From a checkpoint of a small mixture-of-experts model trained on Wikipedia.
Size: 9 layers, width 160, vocabulary 8192, 29.3M parameters.
Experts: 256 experts in each of 8 layers, 32 squared ReLU neurons an expert, 6 picks a token, a softmax router, a shared expert of 64 neurons.
Training: a variant of Adam for the experts, 561M tokens, 8984 steps.
Below are experts of layer 6 (counted from 0) of a mixture-of-experts language model. Rows are named router (the router's row for the expert), up (a neuron's input weights, with its number) and show model dimensions 0-159. Each number is 128 + 32 x the weight over its row's rms, rounded and kept within 0 to 255.
After each expert's rows: a language model's description of what the expert responds to. This comes from a sample of Wikipedia text that the model never trained on.

# expert 28
router [182 108 132 113 155 175  96 148 135 139 153  92 151 193 138 100 125 138 119 145  87 124 108 175 114  79 111 132 119  91 149 158 115  80 138  88 140 141  98 156  76 149  74  90 117 130 114  92 144 133 135 103 100 143 110 117 159 114  80 130 147 170 164 161 119 156  87 162 125 103 140 210  80 135  73 102 130 173 130 128 119 145 110 165 162  85 181 122 116 100  99 121 187 144 137 167 182 152  79  86  88 175  84 107  94 147 137 101 118 201  87 182 152 100 124 128  84 111 130 139 100  48 179 161 166 112 138 170 108 165 133  91 151 118 198 135 103 148 121 132 123  89 180 147 143 145 177  77  85 142 163 147  54 103 123 148 144 151 105  80]
up5 [161 108 145  80 184 117 142 101 116 161 126 184  85 143 166 123  95 168 185 162 174 144 147 125 105 207 141  83 139 128 130 110 177 138 155 103 105 222 124 136 112 164 116  73 136  85 120 114  28 152 131  92 114 180 144 107 170 185 131 147 124 111 103  78 123 156 132 104  34 129  99 133 142  58 138 186 127 154 158  87 159 156 121 123 120 109 148 129 139 138  97 112 161 191 107 108 148 143 127 115  92 145 132 114 140  97 129 143 115 136  88 165  80 120 178 153 114 149 157 137 128 159 150 143 157 126 136 160 140 117 117 147 147 131 151 128 139  84 145 146 175 139 150 140 114 173  78  85 112 121 148  63 115  78 104  89 149 146  72 205]
Description: Inner and final pieces of South Asian, Slavic, Nordic and other non-English surnames, such as -vi, -ović, -ski, Baner-j-ee, Ven-k-atesh.

# expert 21
router [137 132 109  79  65 146 107 100  79 151 160  98 125 134 110 113 173  40 141 143  82 124 140  96 101  87 155 145 100 142  49 103  87 111 119  94  42 196 116 106 155 126 188 108  53 145 140 137  84 116 172 167 125 153 154 194 117 133  76 150 174  98 153  78 151 124 101 159 107 114 143  69 175  93 155 129 180 105 147 134  99 135 153 125 160 156 177 104 174 132 175 166 100 108 172 110 136 119 125 122 135 114 162 120 116 132 164 142 115 138  98 147 152 131 142 163 173 122 181 112 112 149 171 119 164 125  98  93 170  88 131 112  98 148 159  98 202 128 141 125 160 149 134 102 171  95 102 122  93 104  90  99 152 123  78 187 157 123 132 133]
up0 [156  51  67 144 163 112 167  77 106  74  89 171 109  67 106 133 165 115 160 106 116  93 143 174 165 149 155  82 138 179 123 157 144 150 125 104  97 113 128 125 103 145 105 159  91 120 106  98 155 141 200 134 128 103 138 134 174 103 117 128 204 138 103 167 106 142 102  93  82 121 185  75 125 184  84 103 108 114 111 122  65  78 149  71 108 154 153  93 116 132  89 136 146 158  73  86  30 104 152 126 136 151 116 127 144 197 118 175 104 133 123 120 124 132 116 129 146 137  99 116 134  79 119 119  89 134 162 114 153  88  86 129 135 209 146  93 160 123  59 132 117 115  93  78 152 160 139 144 137  74 127 110 123 117 133 177 118  98 137 130]
Description: Spaces, commas and month names inside dates and tables (April 19, December 3, 2007), plus al pieces in names like Guadalcanal, Montalban.

# expert 60
router [155 137  99 145 136 182 140  89  69 109  86 111  95 140  90 190 156  94 177 112  87 164 126 150 130 179  74 166 184 175 143 117  89 138 147  71 160 118 160  85 123 114 161 181  82 140 123 130 125 130 117 169  94 166 103 151 140 131  98 149 145 151 113 146 158  96 130 161 140  68 129 112  80 122 129 191  84  91 135 134  77 115 135 103 146 170 106 115 138 165  86 134  90 175 146  53  56 153 172 134 166 141 150 149 149  94 102  98 115 123 113 136 103  80 105 177 140 126 126 103 144 100 103 108  85  82 155  71 149  83 114 109 139 195 172 181 185 139 110 152  60  98 114 132 141  83 108 151 149 132 121 169  78 161 115 147 157 118 112 100]
up0 [146  94 141  90 155 170 116 136 110  89 116 178 130 166 154 143 143 131 183 110 129 127 138  91 107 175 106 159 179 140 190 149 107 112 146 119  82 115 169 128  80 133 139  98  88 132 143  61 121 148 168 159 142 152 101 116 102 212  94 120 150 147  87 137 102 123  51 119  75 140 177  79 114 135  71 167 108 140  86 107  84 215 167 156 162 127 139 100  76 100 135 111  77 114 144 118 106 198 144 130 129 174 105 112 132 100  84 150 178  85 137 147 103 119  84 139 146 196  91 136 128  71  79 150 207  75  80 167 137 116 128 144 160 158 125 108 129 155  97 109 150 102  90 141 134 132  99 134 132 129 133 130 113 116 151  99  66 164  99 120]
Description: Digits inside years and other numbers, especially the 9 or century digit after 1, e.g. 1653, 1990s, 1991.

# expert 44
router [147 136 146 143 142  74 102 142 137  81 144 115 157  84 143 145 136 159  73 100 185 179 172  71  75 108 127 166 124  96 178 176 199 149 116 133 148 142 101 131  55 181 111 179 111  98 105 135  70 139  78 169 110 161  90 124  94 166 197  94 145 159 146  98 141 192 117 120 138 147 113 112  90 122 157 158 123 129  97 104 161 149 146 129 104 129 113 151 131 135 170 126 135 132 143 161 176 153 136 162  78 108 135 132 159 122  88 132 140 152 143 116 122  91 153  71 138 171 173 165 160 145 147 101 182 149 100 179 128 129 159 145 138 115 180 128 151 174 132  92 140  89 108  93 167 175  47 113 128 137 174  96 198 184 105 100  99  87 139  96]
up0 [139 134  80 147 112 142 131  83 148 136  88 114 143 158 199  86 144 155 141 161  79 101 205 177 102 128 125 117 139 164 125 154 165 169 105 102 117 126 128 144 113 111 110 186 111 131 122 121 135  89 137  47  77  88  68 137 176 110 112 132  78 100 108  87 124 173 145 158 167 123 126 137 122  83 169 162 181 133 139 142 132  86 118 137 154 117 121 144 114  93  79  85 125 127 165  88 123 109  90 149 160  99 114  89 106 132 161 143 100 123 121  69  76  85 134  81 132 164 114  85 104 119 100  98 149 134 148  82 139 119 160 133 162 190 116 157 222 110  87 205 126 135 216 123 177 168  80 133 120 103 108 151 127 135 117 130  64 106 150 161]
Description: Decimal digits in numeric tables and vote percentages, such as 100.0 and 0.96, plus sentence-initial He, She, and They.

# expert 32
router [192 136 119 170 183 114 178 146 169 149 130 125 128 167 142  92  66  90 105 122 129 146 185 133 170  73 116 135 135  91  92 140 138 129 118 124 127  82 149 113 125 168 131 175 140 149 109 178 139 146 144 124 174 125 129  53 118 122 130 114 144 153 136 132 165 150 161 146  97  95 137 117  93 126 185 196 113 209  74 149 139 158 136 115 135 120  79  88 127 113 176  74 132  88  94  86 175 134  71  78 102 125 167 103 144  93 115 172 159 111 147  76  82 110 106 147 164 135 125 108 179 156  75 110 133  83 126 119 127 104 183  63 129 155 137 156 129 182 160 132  85 155  75 146 123 151  66 163  92 141 128 100  53 119 129  98 141  83 143 162]
up3 [130 162 138  86 194 115 136 107 138  94 168 158 131 153 138 133 161 165 117 110 100 104 193  65 136 148 134 131  79 144  80 105  87 100 136 103 101 127 131 116 193 124 134 118 197 110 137 123  56 199 126 179 159 144 142 124 113 141 127  85 154 120 123 141 114 134 158 119  98 104  73 102 136 143 157 136 128 158  88 149 115  88 125 122  57 146 127  87 113 173 158 161 132  83 153 142 184 169  62 101  79  96 145 145  77 114 108 134 202  99 142  96 158 149 161 179 157 207 153 181 121 176 107 147 135 142 143 104 151 132 132 144  93 212 104 126 114 134 152 166  81 137 124  86 133 112 138 134 128 126 113 119  77  81 117 108 154  48  86 144]
Description: Single opening letters of split words, mostly c, g, v, b, as in c-aught, c-rystalline, and b-aptised, often in species descriptions.

# expert 17
router [151 113 142  83 131 144 160 151  88 153 122 113 167 143  97 121 143 171 104 132  95 165 146  27  63  94 160 156 128 147 140  95  82 143 168  90  76 155 119  71 125  78 139 164 147 135 107 120 135 178 207 131 171  96 162  98 139 107  65 160 158 149  92 194 166 138 122 119 144 126 137 123 159 112 106 154  98  90 134 144 152 116  99 105  99 168 136  50 167 172 144  95 111 141 132  86 125 115 163 157 102  82 139 131 162 141 127  98 135 134 127  96  93  99  95 101 112  92 160 152  97 127 179  89  85 201 103 133 135 109 117 120 111 222 166 110 130 133 128 153 102 131 138  69  98 103 164 104  81 172 102  91 118  83 105 173 166 113 137 120]
up0 [140 142 138  84 225 142 149  76 110 111 158  95 121 167 112 202  65 126 141 115  98 151 139 141 141  90 105 201 120 123  74 116  56 119 152  88  87 130  92 131 131 104 103 143 131 145  88 122 151 144 143 120 141 136 167  60 151 124  96 130 185  99  92 148 101 160 118 111 145  67  86 137 140  82 161 169 136 133 112  93 120 110 160 104 196 168 169 126 157 139 153 147 126  97 152  89 126 138 126 163 146 126 127 101  81 139 165 115  89 163 146 150 166 104 146 109 131  94 171 170 127 182 117 141 140 109 147  31 159  88  64 148 112 174 144  82 208  84  78 146 107 139 123 150 141 137 152 154 122 141 127  97 158 146 102  99 113 189 134 132]
Description: Second digit of four-digit years right after the leading 1 or 2, especially in biographical dates like 1-9-57, 1-8-68, 2-0-17.

# expert 31
router [144  85  64 107 107 124 159  82 138  78 157 191 126 147 183 168 133 103 109 180 120  85 165 156 141 168 190 158 104 169 126  93  90 102  84  94  78 128 141 119  70 134 179 120 119 138 184 145 125 156  86 126 137 108  88 107 120 124 160  70 164 137 134 172 134 140 128 138 160 123  98 102  68 176 119  89 122 169 124  99  88  70  70 149 118 105 128  83 146 157 106 132  92 137 167 130  94 168 129 127 123 126 180 108 117 182 108 136  88 132 160  63 139 142 107 119 106 117  85 126 149 144  97 127  84 207 147  60 167 145  94 152 143 173 139 182 171 160 161  78 170 136  84 129 121 129  84 129 148 118  99 141 175 157 131 180 126 113 163 138]
up12 [ 64 129 136 143 143 157 159 122 145 162 142 169 113 175 190 149  48 178 137 155 129  97 167 131 151 129  85 100 167 181 163 104  96 138 129  96  75 143 163 131 176 181 111 109 134 131 147  91  94 101 124 109 184 153 109 125 136 116 129 124 137  82 179 101  48 161 122 114 131 157 145 140  89 132 101 130  42 111 170 126 142  76  95 128 128 132 129 129 168 157 148 142 132  88 130  95 116 122 134  75  63  54 113  82 120 164 122 133 103 159  76 100 150 116 138 182  46 126  98 122 144 151 123 132 130 136 115 186 141 119 116  88 120 134 201 106 140 113 155 121 184 120 168 115 130 157 106 116 155  43 153 154 130  93  96 166 115  81 156 109]
Description: The piece t in words like pre-tty and doesn't, negation not, word starts like ret-, att-, plus raw byte pieces of CJK text.

# expert 26
router [ 93  61 103 139 195  94 147 140  74 140 124 190 107 146  89 102 173 144 124 137  60 153 166 136  96 155 146 114  98  69 136 124  94 113 111 160 160 178 127 151 144 113 135 117 107  93 148  71 121 113 119 108 125 142 104  85  96 125 100 132 182 181 155 104 126 158 143 164  91 123 152 145 156  95 151 156 144 100 171 110 153  90 138 158 179 153 136 140 122  94  85 115 111 174 147 171  71 152  95 136  83 124  50 149 153 135 134 173 138 178 128 131  68 135 129 123 106  82 194  93 144 148 145 121 162 156 150 172 196 156 109 124 160 105 146  81 114  78 179 123 143 104  97 140 108 173 149  66  89 166 111  98  94 159  88  73 176 170 112 118]
up0 [162 124 117 161 133 120 141 129 153  88 116 189 143 147 123 200 161 154 102 177  77  54 166 129 148 170 153 111 140 111  87 122 171 104 143 180 127 122 150 154 136 191 124  93 127 113 112 137 110 106 123 133 163 159 103 164 129  83 174  93  75 127  73  93 117 121 145 118  96  88  96  87 112 170 122 165  74 107 145 109  98  91 158 119  51 142 132 141  50 171 134 120 169 138 117  80 121 141 133 165 143 156  75  94 136 129 137 185  78 179 107 114 122 166  97 125 122 132 137 138 132  65 100 134 178 138 152 131 165 135 106  79 127 115  76 158 140 155 168 178 151 186 151 117 109 164 122 167 155  50 170  73 179 136 158 141 151 100 149 108]
Description: Middle pieces of foreign personal and place names, such as ist, ant, rist, and onst, in Konstantin, Byzantium, and Pakistani.

# expert 14
router [175  88 162 153  97 136 128 152 159 104 143  98  88 158  99 111 137 134  52 143  94 100  96  63 104 157 154 136 107 117 145 123 164 135 102  72 149 172 130  78 179 169 108 116 169 149 136 146 165  85 138 165  87  76 141 189 179 135  83 140 163 124 131 132 122  91  73 181 139 183 123 100 152 111 130  99 105 124 137 145 112 112  88  90 139 102 200 137 138 173 122 151 103 181 105 167 122 108 139 151 121 113 117 121 123 163 143 176 120 159  79  92 108 156 194 112  92 115 145 190  65 120 110 131 154 157  85 175  97 108 167 131 144 132 155 129 104 123 116 206 177 197 146 120 136 124 127 180  99 110  46 169 112 116 137 181 130 150 143 105]
up0 [186  86 160 149 121 131 120 149 137 115 114 115  91 124  95 124 122 121 118 132  62 101 118 107  72 171 118 164  62 155 143 150 187 161  95 102 176 178 112 109 106 109  94 161 122 147 138 146 174 144 107 139 145 130 140 167 131 143 106  81 124 119 140 152  90  58 102 115 171 137 103 168 113 204  95 132  82 105 110 132  58 148 105  95 191 124 142 143 143 124 121 159 128 125 170 150  82 165 128 144 117 161 106  75 150 113 170 174 129 100  83 127 109 185 135  87 130  95 167 172 195 135 143 138 106  76  91 113 183 143 170 156  66 157 118 135 134 159 135 171 207 143 124 125 107 160 128 165  49 155 121 135  50 169 129 147 108 140 109 103]
Description: En dashes in year ranges such as 2025–26, plus spaces and zeros after dates, table pipes, and commas.

# expert 23
router [ 93 187 112 171 134 111 143 149 168 134 115 147 171 109  94  87 149  74 139 111  88  92 185 104  95 101  98 154 137 159 108 118 111 199 169 143 110 107 125 123 175  80  97  89 156  86  74 159  82 125  63 165 113 151 147 157 146 159 141  52 123 121 168 109 165 153 118 154 131 142 127 155 158 166 107  98 153 177  66 152 105 101 134 139  67 128 109 170 130 151 147  76 155  96 103 143 153 145 126 169  97 148 137 126 129 161 119 172 143 129 141 116 131  87 167 160 128 115  70 158  82 168  79 146 112 129 127 197 199 115 169  83 203 162 155  82 125 103  91 153 169 132 138 155 150 129  98 184 120  95  86 163 152 163  98 143 112 161 144 119]
up0 [163 142 109 141 148 117 175 157  91 129 149 147 101 110  95 124 155  48 105  86 114 142 159 112  76 106 121 114 155 157  93 155 145  94 173 140  96  86 127  52 135  88  79 143  84 145  79 150 121 109 132 108 105 155  60 161 149 140 130 114 179 168 199 152 125 139 152 133 143 129 114 178 102 127 197 148 123 117 108  74  45 119 146 128 142 225  90 132 164 140 112 123  78 124 148 121  70 147 100 134 139 109 137 130  95 140 136 164 108 189 115 167 153 175 132 129  89 108 134 181  70 142  96  97 129 201 103 142 160 102  88 112 170 208 107 137 172 130 162 155 158 112 175  85 144 135 121 149 123 107  93 158 109 129  97 144 146 148 120 109]
Description: Opening parentheses and spaces before converted measurements in tables and infoboxes, such as 2.03 m (6 ft 8 in), 6 ft 2 in, km^{2}.

# expert 13
router [163 147  80 134 147 144 146 102 153 131 122 105 135  63  92 192 142 102 187 174  66 150 136  86 133 108 103 107 181 180 117 111 111 209 124  68 142  99 109 149 153 105 102 162 120 164  72 120 126 122 104 170 165 171 133 161 151 135  73 153 103 156 188 129 108 127 147 151 147 132 147 118 152 123 135 126 127 167  93 130 111 102 172 131 116 126  77  75 167 171  85 125  83  60 114  91 115 121 138 103 178 160 165  90  91 130 167 136 161  76  98 123 101  97 168 147 130 152  91 192 148 119  77  98 130  98 127 122 175 132 108 106 132  96 100 175 171  82 120 167  69  93 158 107 156 157  92 105 118 126 174 151 150 162  94 156  90 121  84 184]
up0 [ 54  98 145 171 120 131 123 105 127 173 126 174 163 123 127  85 184 114 102 164 143  77 141 128 114 120 172  90 169 149 153 125 195 144 167 103 138 121  92 113  93 166 116 115 166 130 134 118 130  82 101 111  66  91 158 133  80 183  95 142  70 143 106  94 102 186 192 137 143 105 127  82 131 215 173 106 162 104 117 138 117 173  49 119 112 169 125 114 109 127 147 112 112 131 124  95  93 105 122  93 130 105 119 181 131 167 115 141 125 127 200 117 148 147 208 166 130 104 127 147 207 175 160 113 161 149 135  86 131 144  91 153 102 136 124 112 113  83 144 164 138 117 140 125 139  88 130 159 184  85  98 167 113 113 100 124  65  82 125 171]
Description: Commas, especially thousands separators inside numbers like 1,000, plus clause commas, colons in times and periods in tables.

# expert 56
router [108 122 137 145 102 170 140  98  88 125 101 129 149  81 183 138 108 143  95 161 116 123 163 157 128 120 129 130 169 142 107  78 158  93 109 118 174 124 189 120 168 122 109 140 119  93 157 154 163 121 133 142  93 140 146  99 152 137 177 104 114 153 119  47  71 131 151 166 122 147 146 156  99 141  80 122 176 140  81 151 186 130 186  74 173 105 188  94  84 116 103 120  96 170 132  90  96 143  68 126 126 132 107  88  85 131 168 163  81 125 170 148 131 127 111 121 135 103  61 121 171  94 112  81 145 153 174 102  46 141 151 122 154 149  48  86 131 177 163 147 186 142 104 118  76 169  93 125  89 137 113 179 127  98  95  91 148 145 144 187]
up0 [193 102 123 148  98 175 132 136 122 181 121 155 203 115 101 163 126  96 122  96 138  86 171 115 103  86 137 109 152  92 106 100 113 144 159  93 114 156 145 153 156 139 147 180 183 126 135 149 188 142 103 175 187 177 149  94  89 179  91 122 123  59 133  80 147  93 149 127 125 129 164 156 150 164 176 190 147 217 117 125 161 175 171 110 142 137  80 181 183 125 137 127 140 139 102 151 110 174 127 127 137 117 105 129 101 137  99  77 114 104 133  86 161  72 112 131 111 167 144 107  75 162 158 120 186 161 154 140  98 124 102 119 131 139  57 104  73 166 161 136 156 148 164 127 111 172 138 193 131 158 161 104 138  63 124 113 116 129 107 111]
Description: Opening stems of words in music and album articles, such as rem in remix, dem in demo, and bl in blues.

# expert 55
router [ 80 161 167  64 128 161  97 136 117 147 136 122 122 140  94 131 123 171 164 122 100 150 137 146 113 168  71 103 188 157 133  94  88 119  99 119 110 153 119 121 115  87 137 160 164 174 139 144  99  75 170 116 141  94 111 178 174 144 125 156 167 119 187 155  80 144 105 189 136 137 155 119  72 105 169 144 104  96 147 108 135 159  62 174 133 134 140 110 132  82 112 135 182 146 144 155 137 119  85  63 150  89  41 160  94  94 123 108  67 137 150 174 160 131 165 123  50 115 185 147  60 124 140 174 162 149 103 114 133 144 167 160 144 118 167 133 142 125 178 110 149  89 187 157 108 148 182 120 153 153  65 131 108 109 125 148 115 182 135 147]
up0 [ 87 178 139  89 202  79 168 136 135 147 128 150 124 161 180  84 124 132 109 113  90 158 178  99  96 140 104 156 132 101 183  93 173 145 153  62 103 159 137 173 123 138 134 114 160 101 180 157 114 192 164 138 128 182 109  85  94 126 149 109 132  76 192 144 116 135 187 123 144 108 157 124  69 144 119 126  46 132 141  71 112  95 108 170 120 103  97 150  84 123 151 114 187 118 133 128 166 133  98 154 126  81 121 121  84 115 153 151 117 124 135 175  71  64  88  85 110 107 124 167 147 133 120 152 109 128 121  92  68 138  54  87 149 123 157 157  86 106 140 117 194 184 124 138 134 130 166 128 136 106  91 127  96 174 176 109 135 147 137 156]
Description: Syllable pieces of Arabic, South Asian and other non-European personal names, such as Abd-ull-ah, O-mar, Moham-mad, S-ash-a.

# expert 45
router [145 111  97 169  87 158 173 156 149 119 165 130 137 117 148 127 106 104 162 183 136 138 178 117 143 110 132 120 198 130 160 137 108  73 109 113 114 123 164 117 114 162 192 178 118 105  95 157 146 169  86  90  61 188 153 162 116 184 188 158  93 172 140  90 126 165 165 133 118 126  99 140 146 127 163 123 112 150  88 130 150 141 136 102 158 167 108 112 117 105 127 128 153 107  88 142  96 134 144  75 167 140 157 195  99 113  87 104  97  71 181 101  89 169 137 191 104 118 108 164 155 155  81  96 110 128 138  77 182 177 151 148 102 159 145 189 125 171 184 158 178 108 157  92  87 100 121 192 145 168 121 117  76 129  82 107 150  91 118 123]
up0 [162 131  89 172 110 139 144 152 150 184 136 120 114 112 175 145 175 112  99 136  93  73 146 123 155 153 168 104 121 102  90 152 123 125  96 129 166 176 129 122 163 123  77 137 143 159 157 140 121 146 154  52 139 173 120 114  73 106 129 151 129  56 183 159 117 126 147 106  93 108 100  86 141  89  85 137  96  96 146 140 138 157  98 128 159 143 165 109 142 129  73  94 168 102  81  78  95 100 188 138  90 181 153 172 104 120  91  91  90 104 113 138  82 102 103 183 176 130 135 104 108 128  80 132 179 108 134 149 159 128 145 118 105 204 102 129 169 154 115 155 167 155 217 143 129 145 102 139 125 147  74 109  60 171  94  95 120 167 106 198]
Description: Word-initial pieces like cl, fl, sh, sq beginning common nouns, often geographic or physical descriptions: cliff, flying boat, enzymes.

# expert 43
router [161 148 142 153 175 138 114  77 104 128  75 140 125 113 140 155 114 130 118 102 131 180 125 109  68 117 177 139 153 158 111 138 142 102 151 138  83  77  65 153 196 121 157 110  91 102 202 130 142 125 149 137 104 155  90 108  97 122 120 133 121 129 119 146 176 124 152  57 142  87 187 136 138  89 101 118 172  77 171 139 136 168  99 129 132 104 128  94 132 102  99 135 105 132 145 188  76 126 108 123 132  92  88 149 118  84 130 124  87  55 143 190 110 131 129 151  31 124 105 103 208 139 152 172 182 152  95 135 212 126 113 132 123 132 121 102  94 101 146  83 178 173 133 132 125 188 118 139 134 131 108  79 162  66 145 126 164 139 159  91]
up3 [122 159 140 120 203  72  93 122 120 130 165 140  87 138  99 113 142 118  80 106 100 117 166 142 142 109 112 147 131  75  78 152  99 120 134 129 136  85 126  95 143 107 104 108 124 145 176 119 101 172 159 115 111 147 169 135  97 172  83  91 108  69  68 131 172 113  70  92  99 113 139 153 112 102 145 202 155 150  93  76 161 155 134 200 138  72 141 117 156 135 158  96 122  89 174  87  47 142 203 115 177 119 105 120 135 106  63 146  96 131 103  79  96 152 140 138 114 160 141 165 114 136 106  92  85 113 134  83 201 125 180 120 169 129  93  97 115  86 169 152  64 164 147 137 129  88 127 117 150 141 136 130 133 128  68 127 133 101  96  78]
Description: Middle syllable pieces of words and names, often after L, R, B, such as L-ull-aby, L-over, c-ool-ant, p-over-ty.

# expert 36
router [188 165 148 129 191 107 110 136 111  67 165 127 154 104 101 153 121 150 111 132 164 119 159 119 128  74 139 183 153 175 170 145 109 212 166 128 143 118 146 113  86 138 126 201 126 130 134  88  81 110 107 167 104 160 101  82  75 134 117  86 103 170 137 127 110 180  85  97 121 164 155 110 100 149 102  96  76 159 158 135 166 137 155  80  80 139 119 149 129 150 168 108 116 182  92 164 170 178 165 156 159 157 119 164 168  83 117 176 132 138  83 111 146 153 106 104  88 203 114 182 182 127 151  93 137 114 100 137 170 123 126 138 207 160 122  95 136 138 117 131 161  82  86 102 111 176 108  82 137 176 151 119 159 154 123 147 120 108 169 105]
up1 [ 68  88  92  87 159 184 120 136  72 110  50 114 113 114 104  74 167 114 136  72 134  80 116 143  42 139  96 143 139 185 125 127 110 135 104 133 134 167 103 131 120  96 125 116 129 129 117 159 151 120 159 121  69 152 152 116 132 161 176 183 137 110 110 102  86 106 163 160 159 170 171 117  68 192 105 129 127 138 104 122 148  55 152 155 153 104 118 193 127 139 123  92  85 114 176 113 114 152 127 122 111 124 117 165 101 163  99 135 145 159 132 127  93 166 154 116 160 142 119  94 140  80 158  92  87 158 100 121 125  69 139 138 112 109 107 196 197 110  91 161 133 134 140 105 116 158  82 138 194 132  75 163 101 114  99 128 123 224 121 102]
Description: Digits inside decimals, times and scores in tables and stats, such as .333 batting averages, 60.26%, 1:44, 01:57.6.

# expert 35
router [128 101  73  98 123  67 151  96 137 133  55  63 138 174 153 149 155 117 154 120 133 138 110 135 101 188 107  86 111 119 118 192 133 155 176 132  84 117 182 137 149 102  91 153  71 175 104  78  71 179  82 173 157 103 118 121 118 117 121 133 112 131 167 152  72  90 136 105 138 115  90 175 189 109  93 156 115 172 117 162 149 162 147 201 104 176 107  98 124 183  93 154 106 115 135 120 184 100 105 118 126 126 100 136 154 123 162 209  71 174  89  89 132 151 108 168  94 129  98 163 168 167 132  99 126 188 170  75 104  96 136 144 124 117 157 103  99 120 150 149 135 147 106 130 139 131  90  94 196 125 122 132 125 144 161 110 129  85 133 148]
up5 [106 117 118 192  69 150 158 171 126 107  85 120 141 156 161  95 133 149 110 152 134 121 123 128 136  88  93 139  89 173 183 157 160 131 177 116 168 176 109 147 161  87 114  61 142 153 157 145 100  90 154 157 151 144  85 160 129 100 102  99 116  68 163 119 108 105 175 114 189 125 160 141 114  87 136 140  91 113 108 104 111 111 141 197 140 188  66 127  85 201 124 100 128 180 104  78 130 164 153  50 108 118 117 103 139 183 134 130 110  90 122 158 201 101 116 142 168 132 146 163 131  80  89 121 149 106 109  82 110 119 100 127 151 139 131 107  79 126  98  89  60 112 153 176 159 122  89 106 123  85  60 114 157 131 130 129  89  89  91 160]
Description: Verb endings, verbs of giving or making, and the prepositions after them, such as discussing, concerning, treating, provide with, focusing on.

# expert 25
router [131 136  89 107  95  70  92 140 149 102 146 169 135 173 150 180 159 126 105 127 131 101 119 153  64 174  89 126 138  76  57 159 134  91 159 155 127  94 136 160 136  68  96 162 131 149 102  94 115 217 156 113 111  67 142 107 114 149 120 137 118 104 107 181 107 129 139  85 120 109  91 180 182 168 102 115  93 176 104 113 162 124 153 189 115 138 103 141  69 190 109 143 147 125 160  41 178 161 135 122  76  61  84 108 156 168 166 137 108 173 144 148  94 175 131 146  77 146 148 134 160 175  99 120 127 129  86 139 100 114 102 156 100 160 174 153 125 129 124 125 100 161 100 123  93 142  94 128 174  77 108 105 144  86 157 104 121 104 143 145]
up5 [ 93  64 128 137 124  80 103 148 163 124 106 110 179 112 103  87 171 117 109 127 138  76 138 162 122  91 114 146  89 153 175 186 136 133 184 141 144 159  79 115  90 157  61 155 129 175 130 124 145 123 127  77 111 115  86 135 120 139 101 140 126 114 166  93  84 144 166 187 106  79 153 108 131 151  67 129  86  87 108  80 108 118 153 156 134 156  80  91  55 135  39  92 120 156 193  89 167  95 149  91 134 115  66 137 105 105 128 150 139  76  99 159 118 138 102 119 115 127 161  86 168 140  99 102  92 151 148 110 110 163 160 104 191 145 180  61 130 107 167 109 157 187 101 150 111 118 111 166 102 105 153 119 142 127 153 156 132 117 186 155]
Description: Verb inflections and action verbs in plot summaries and biographies, such as drif-ts, sl-ides, murd-ered, moved, returned, took.

# expert 54
router [120 143 123 125  73 147  90 148 141 122 125 133  77 158  56 140 126 119 141 154 118  81 129 159  95 109  71 138 121  66  97 131 100 166 145 131 111 144 141 155 162 148 150 183 169 182 103 125 112 105 141 121 133 121 156 147  83 158 169 115 136  79 127 162 128 117 130 166  97 171 121  95 109  64 144 190 172 124 169  90 150  86  94 135 176 155  62  82 134 118 186 154 147 169 199  82 146 127 126 177 144 142  86 119 135 183  96 136 133 126 142 181 157 165 143 108 124 131 120 132 154 144 100 141 166  35  72 121  65 185 161 159 106 113  66  92  79  90 134  71 184 155 104  88 115 105 132 162 120 113 131 111 157 164 149 136 129 117 118 101]
up0 [100 162 139 132 145 139 173 123 137 137 146 184  80  97 157  86 118 131 166  64 119  97 161  86 149 110 118  72 132 118 174 149  92 128 113  23 124 164 130 167 161 158 191 138 139 145 124  98 160 115 226 188 143 164 115 125 122  48  89 156 168  99 124  86 102  98 111 120  88 146 141  92  97 122 104 151 137 140  92 107 161 194 134 158 115  87  75  98 132 149  88 209 134 122 113 177 115 108 124 137  87 137 152 146 138 136 121 166  98 114  85 178  93 109 141 111 127 109 185 160 139 141 142 121 171 125 133 164  96 162 122  98 170 132 148 195 119  97  92 127 120 148 124 166 168 109 152 173 177 110 163 140 164  87 153 125 147 139  99 147]
Description: Endings like ed, red, ated, umed in past participles and other words, such as Sw-ed-en, pres-umed, designed, written.

# expert 12
router [165  77  71 133 136 119 140  96 169 101  80 132 127 163 151 176 126 128 130 121  85 130 116 127 156 143 138 103 158 107  62 144 150 201 181 160 153 185 155 150 154 191 126 173 146 206 101  79 162 124 131 111 112 137 135  74 159 151  63 126 108 173 121 111 122 101 120 137 102 102 162  72  79 130  97 118 124 121 175 168 153  92 177 118 129 100 161 100  63 151 151  80  78 151  97 130 134 145  96 158 134  40 112 141 134  99 122 125 174 118  95  81 104  91 121  94 116 157 113  88  90 139 163 146 145 165 169 115 126 113 120 100 120  89 101 123 151 178 137 105 123  90 179 117 111  66 157  92 166 140  91 134  97  91 128  83  64 103 150 146]
up1 [177 105 125 124 123 134 128 185 194 128 147 160 131 153 167 178 100 145  72  82  85 126 150  75 174 136 113 151 112  75  95 122 155 117 159 153 139 158 133 189  96 122 155 154 134  37 131 123 147 206 107 159 113 120 181 162  79 144 107 161 170 108 149 160 156 166  63 105  12 179 129  98 143  98  85 155  86 134 103 147 154 101 137  97 112 151 154 141 158 106 111 152 110  96 141 146 140 117 159  96 142  96  58 112 154 112 160 103 124 103 128 144 190 119  78  76  97 106 138 136 117 107 167 128 123 137 104 124  71 120  93 108 114 125 130 101  84 141 113 136 101 106  73 130 110 139 104 106 142 112 152  87 132 128  90 151 127 182 142  60]
Description: Commas, and, or, ampersands and semicolons joining list items, especially occupations in biographies, e.g. screenwriter, producer, and director.